{"init_std_up": 0.0269, "beta1": 0.95, "schedule": "wsd", "max_steps": 5771}
Below are experts of layer 4 (counted from 0) of a mixture-of-experts language model. Rows are named router (the router's row for the expert), gate (a neuron's input weights, with its number), up (a neuron's input weights, with its number), down (a neuron's output weights, with its number) and show model dimensions 0-63. Each number is 500 + 40 x the weight over its row's rms, rounded and kept within 0 to 999. Numbers have three digits each.
Before each expert's rows: a language model's description of what the expert responds to. This comes from a sample of Wikipedia text that the model never trained on.

# expert 4
Quotes and function words. Closing quotation marks around song titles and nicknames, plural pronouns and determiners like their, all, them, in music and film text.
router:504538454541460569477470522469482497430518476572483507498536445485516567480466490457483517489467523544482461462468551428539502473578530469477498519475524507420498424499543506417534494505482462
gate31:488462509486515458522460505441467448534536522540497574479513426476580537563493489534525541518462494470471439505495466425473505476596525551483515478484509538480481473428472463481518466507480557
up31:608553500521547466555475381498472585458491526419490480487564510491508505487553545537502465487531496487547572520515529495502474567505515493539495470499559438474555548496460580525474505512523565
down31:555526471452498589525530445523469472521450518466531461563492519488485502436416464456457530402477494454496465483505546505430525506410523464490439514517501463520466475463465522492455461543522476

# expert 2
Name-internal word pieces. Middle and final pieces of personal and place names, like Harvick, Kedia, South Bend, plus he, she, him.
router:471496472456525537466516442579428444543449491439512533520418544542496504432503495451528512457494464541499538435498538497532476486572506549492464431510555499543477433529544489483562479432498478
gate6:487510490532545512448511469559427548518483447502490482523611458526484599548552502548452532508495524486553496498474548427511394484522528460489479546459488480514501501477516513476456504479511581
up6:491496434541457456477491509502592482496501414533532563541484515521507483524466495461507484570463533514486476537476450517521444462463480552453458550456547491481500520510474577491486479582438491
down6:497507538527484443452502590484553526494548488576544449489477489505498534556475457573465539490581565517549480534480484470549493459501476528492492515444527472478519534456465560468416520520437579

# expert 15
Infobox labels and coordinates. Capital letters and first pieces of infobox labels (Died, Position, Identifiers), coordinate symbols like °, ′, ″, plus and, colons, semicolons.
router:588521568499535555463488487462509442502522515503458501514534443480523482460449508451484528572515476520533529485489498435466474560498507465562481452537494569454479494435544520486516530454561462
gate6:528466533523467494482488464503503528496551519471493528537558399529533512492516610542437544528457522561524516501427444492505542504510490509466456534484460470540478428474528519475514500434536482
up6:530562520513483534519461523519500466439463500511538522491484527542435500491500498478531512522496490456551490455447566497512486501447512523536500461461498613479500477515528528479456515550518441
down6:514461564455537490520557518446495507491489513524543491490457500465424490487557407520557532452441563459482548439483530498528506406479510506591544526458527461519494542581487516514479519455429510

# expert 11
Prepositions and function words. Function words after a noun or sentence start, such as of, to, from, the, than, would, plus sentence-final periods and heading equals signs.
router:446551498503486487490536486446441481525473424548402434535512537565456514472540472551506540472521578501533542566509470514416511463521530445533462481543560479536496508474482520416536545542464548
gate6:490476413513557461532500390503502499509499489587510440541567514487459440452489445473465504477457435451395463502432446459510478492491492515490454530457477520547477534507462502490547458607469533
up6:494487504579484449507561508497521516532551492508467469557524483556408525576485482523529541480578487482562498515499423540470490439509485431468449534464550538492540504458493494468485481468487559
down6:543509498446533456475472508499503453435538478491519434575465473409460540480507556575543507550537445558479532525488474464515500481533511557588566491512517479495454514491491539546511512492571520

# expert 7
Numbers and name pieces. Digits in tables and scores like 0, 1, 6, and first fragments of foreign or personal names (Las-hkargah, Mo-ctezuma, Me-hta).
router:463473435468503520470586483514579540467512519467487543534456585440483446455505517446475519498491492515506482511501530526508477580488418506497493495554480510568555470544442484422443454539451484
gate6:468509502443497489493520448472562530572501488470490441541475471568518540533428483469482502470485552544509434498506486531505462535475436612543443564451549455504436552552440480489541499521517523
up6:532510476474511462469416463477523544497457486549549553550458488535463514430535496449507488482426516543559540497502508486491504492550513488487467467477516484560489494450518474506484545388486463
down6:456457493556527445503469496469466476470555531495460488460540501546515462492495540515540557583536425511485507502521510472513448452477443419481501475601436542555533426509468524517458476517507471

# expert 5
Consonant-cluster fragments and commas. Inner word pieces like mp, ff, go, pt, ct (bu-mp-ers, di-ff-erences) and commas after clauses or dates, plus dashes in date ranges.
router:530517485478491535507452519456426465503451494430511529511479523477532503502496518414506492499523414478487509462546488471489501558450532518490462436428445412468513526446482510558522538555493444
gate6:499497486506579453482488455553544535498454517493517525536597427486474629496458479430506485495480511524474524427432495480511454466525514566583489530436496551504434546513502502495502481498429533
up6:536472518473590510464434408520560564566513494512473492468506480515519506467442471451463476458577503511509539438536551466491519570457568509560544565498488519504535545469471488485539528541499488
down6:533465546470569503472458464453560599504474513471466508510529453560420517536519529486512475510546446511593519507489453542521523429474537496541487507551562459426451497484501563482510483518542466

# expert 8
Commas, years, table rows. Commas, of, years like 1977 and 2019, line breaks ending table rows, and first pieces of names such as Felix and Vicksburg.
router:522502449489481547531484448468473555475517482535557489451600575544497527499502448529469452529476551495444509511481499442531507526484468547422463511474478541501461431541420525491522490473517514
gate6:460536493506474436512471498512535496531514444490571464530555492492531525544454513476470498509504464545478450534538409482490470444431473555415522538436467526550478417554487501489412429488478543
up6:481597466520410512490490417460462547481529543472500517525467559487513527480525475467529533457539469462534572489526568486452483527482548427612538535507504500540541540479529539500455512547508449
down6:502503507517447530530463481515548472581591494508551451511496484461492486453453544469482505492489533491482544449485490514468441509537443470510570465464493467488544424557554461469503473472483400

# expert 14
Prepositions and verb particles. Prepositions and auxiliaries following verbs or nouns in prose, such as with, from, had, been, after, plus particles like came down.
router:516584520490497521473523474434421541484478546578464547509464469522423521525572519538449543451461493526466470522453500476411552492512468509461385466488464476473448450517482499570492523469401531
gate6:501494492507539517534514430465510490505422525521460513534578527477462500476477520507514510430555520453535475550433433559542473503509490443505505509507527472507509529533490562540454484492490462
up6:515561431502457519405534478486438499551505550480531448484503456478491516554530488516517503442493581456488424528506512512498556540562499449477493522451437529496507526440502494603430545470521560
down6:532483551531447485475454488519469614495456512455539496529477487495552518572498483464497501460494513429477455461516504494515442459535477529457462441538464464558562471405451502499483470430513444

# expert 6
Table pipes and digits. Pipe separators, digits and line breaks inside sports, election and statistics tables, and infobox field labels such as Website.
router:460548544493542453493523450472493514471500454566509494451466532440509436518449513449510425537527476435473524464489470562563480545529540480483503531540530562407449471512386504499541522488480511
gate6:475506421457468453511475489590578599468570480462541502521492429472561431424496455486472474539519385526471536510501553533545470519525481479471563520519486519502471524491406462514504431507469458
up6:432460439422474523544505524483476509509471539548446572595550577514472454460503493520580509463523498515461486443481579494532506547536444431504523482498504465470530493465517480475492451520436482
down6:500496450423493499531479417549478616472483550428465473548486444468521524528438529517542455481448488468547506493482450389466421486482529473529554529497457486471547428513406584464511534499510434

# expert 13
Conjunctions and word endings. Conjunctions and, but, commas after clauses, and derivational endings like -ian, -ist, -ism, -or, -born (American, mechanism, Chancellor).
router:492470492504487550480517559409494503432543521501528543525533476577467492471486539579542493488462525459557538444505529510531427413511501487531435444503577455518494466460581462522478484527495428
gate0:491455435519539530440475482443503522519598521507511467449567497474500473498491547499519484464560545501463534546517475587480507511462538474554527498512468519575430531487423444507535486533546536
up0:529539494473534493545495571526528389461546485520506500487416503496428502536547459504509550509517590569547519427547488465569496525471566542487477457529472458459540537500478487578482518493490502
down0:462462521432564457421565497461493522482514472511440424476482431552530541573537555552565489455479577472530520475481513526524498481465539525485510479499471461440469518515547571507569519454465500

# expert 0
Hyphens and infobox punctuation. Hyphens, slashes and equals signs in compounds, ISBNs, table separators and heading markup, plus capital letters starting names, like two-year, AF/AE.
router:600534500531475503513432422548514558527500508527469515528486485530543504495448475455561461515428473469557508486511503475457512473524551513497547451464589412542562556497505500498535444443524509
gate6:565481489532537470546502482570531450483458505492511516536514477442517504444438544514565487525512488445493532481510536468478507485506473525502601439465539447504568482495432489529545490520510486
up6:505564479434464471587551458546566492455484473484563502478517497482509538511504428540548475521549443523486446495455521518460498486473577465502466508507558507568539505503448573525563523503530462
down6:528519522501510552499488495458489510548518541512416499499527440505488476545483467525496480414538545490471524464452575588549426551481453512450420502539438563506460461424501490473551460514458463

# expert 12
Noun suffixes and copulas. Plural and nominal endings like -s, -ers, -ation, -ment, as in programs, institutions, subscribers, plus is, was, were.
router:510499498476437509554482464585514487453489528522592500507452478465525522449559487492523519547448446526462435494554520499559541479517502477488535526518516451463552546539556540535527477485459488
gate6:477518418545432442491514477534524471537526512477562488534519477449437535538442520543492497501518426447404440524444488524548538481536511484479532462443445514567423475447465519537542463486476544
up6:460535490547406533541424453484493425551522387457537549443501433528539474535503546516463492503522375477451545492470545533482478552521521506509447506520481507477485472513508484473491543544543494
down6:488522520486464499504464492518544519532525542516512533527556539542495556468490612497523512477564405521512479458538436478486541466463513449543427498482483500464503543484561558557532572390520495

# expert 9
Pronouns in sports biographies. Personal pronouns his, her, he, she, him in athlete career narratives, plus team and event words like Athletic, career, New.
router:444484456457400456521452524444520472540524553484501551487498469454512489500533446473503482525544573464442468532515514483592542531496508549437558399542442502527491516532468476556454460559501548
gate0:441426430498406510517472491565530482524504518493455493490490502542552532607510471466517519539454515493490497514467527456543460477461539509480539484538495469517484538507416516496471431559501522
up0:474467519543479437369475516512441500523498483552430497468584449474513462498581456501509489517465497502456471454502501463541485509444491518504455518487548531440498589453455556468496461457492566
down0:458537476532475558551463476542537531464546459483537612462461548486450449463536509555571523498504543521534478567474580529381555507501483527444549536485447474539488475592506536541439524508446542

# expert 10
Articles and plural nouns. The and of, table pipes, heading equals signs, and plural abstract nouns like districts, stations, conditions, tax, decision.
router:560562515463486539464491481473507512442477443542489477424505577501524452493536486537440457541483505514528488514559544511490562530503468445463519487552578511503551449532550567470525576486497509
gate6:467526484589572451458549558535569544479512521467554482535460472469458564525505522546505510462499479506486529500453485465476473494499536539558505523450456554509480518440500481467577468550513497
up6:472476509534508526538474514399520500470547458495417474553605500563525493448521412472509515543514432531567509539495480522481487510539470518520470566534504491492491426527470463549404508445455496
down6:497525551483506519493473490428452477465592484510509452542563499471528453425510553500583541435468518546534521441510447403479464440572512440505496580545523502514454527499550483512466502534454515

# expert 1
Articles and section openings. Articles and determiners like the, a, an, plus line breaks and first pieces after section headings or infobox fields (Enrollment, Environmental), often in species classification pages.
router:469474482486486473539502545489521525501444546523482357514492560525529492489495511531531495434578534512516541534518508580449426463450537491568499525439461470520450521474480514445453486486517516
gate6:520390481449523528432530476531556546474558538469476494528481471564572451494521467470495525456551463517494542418445495476516466544537550465525537458468478407523446477506467445515463508490473442
up6:503469635500480521458511451543477470540507413485495590512468513434424534499422539430558495468457518523537464530477451426504534483557502566485507521563490490499506542524501537560521509484456476
down6:527470473482512495485541459467548526476487526436468497541511565539423555547549481494526483486508459532546527422489486496490566484469545497513512596509497510531447513558518436538501494435542436

# expert 3
Mid-word suffix pieces. Word-final or inner pieces such as s, n, r, ing, ion, plus parentheses, pipe cells in table rulers, and who, as in large-sc-ale, Grets-ch.
router:432495574413522482435472510480533524535454480477520496561505507509459485514494506527532529491436534519511559479558442536493441478474526546510464554550407449468514442547556519565506540530480470
gate6:470493487468438443578506497497497470505498518494482454525517471506508545478521525562554533536522468506528471511502427480490445469547465589552538536483524470483519509511470524475435519497498510
up6:395471450509516545513532566516510501552543473457478488531487518421544538524423535515522523511474495480486472568490449487530566467515428423505478473491514522591443533480489453500495490473475522
down6:411497517535499475587534547536514472478492519454532512476458494434532497442520478592533524530440468492444563508494487502548450433522523450549481504492461512459514454469588532476448495470552509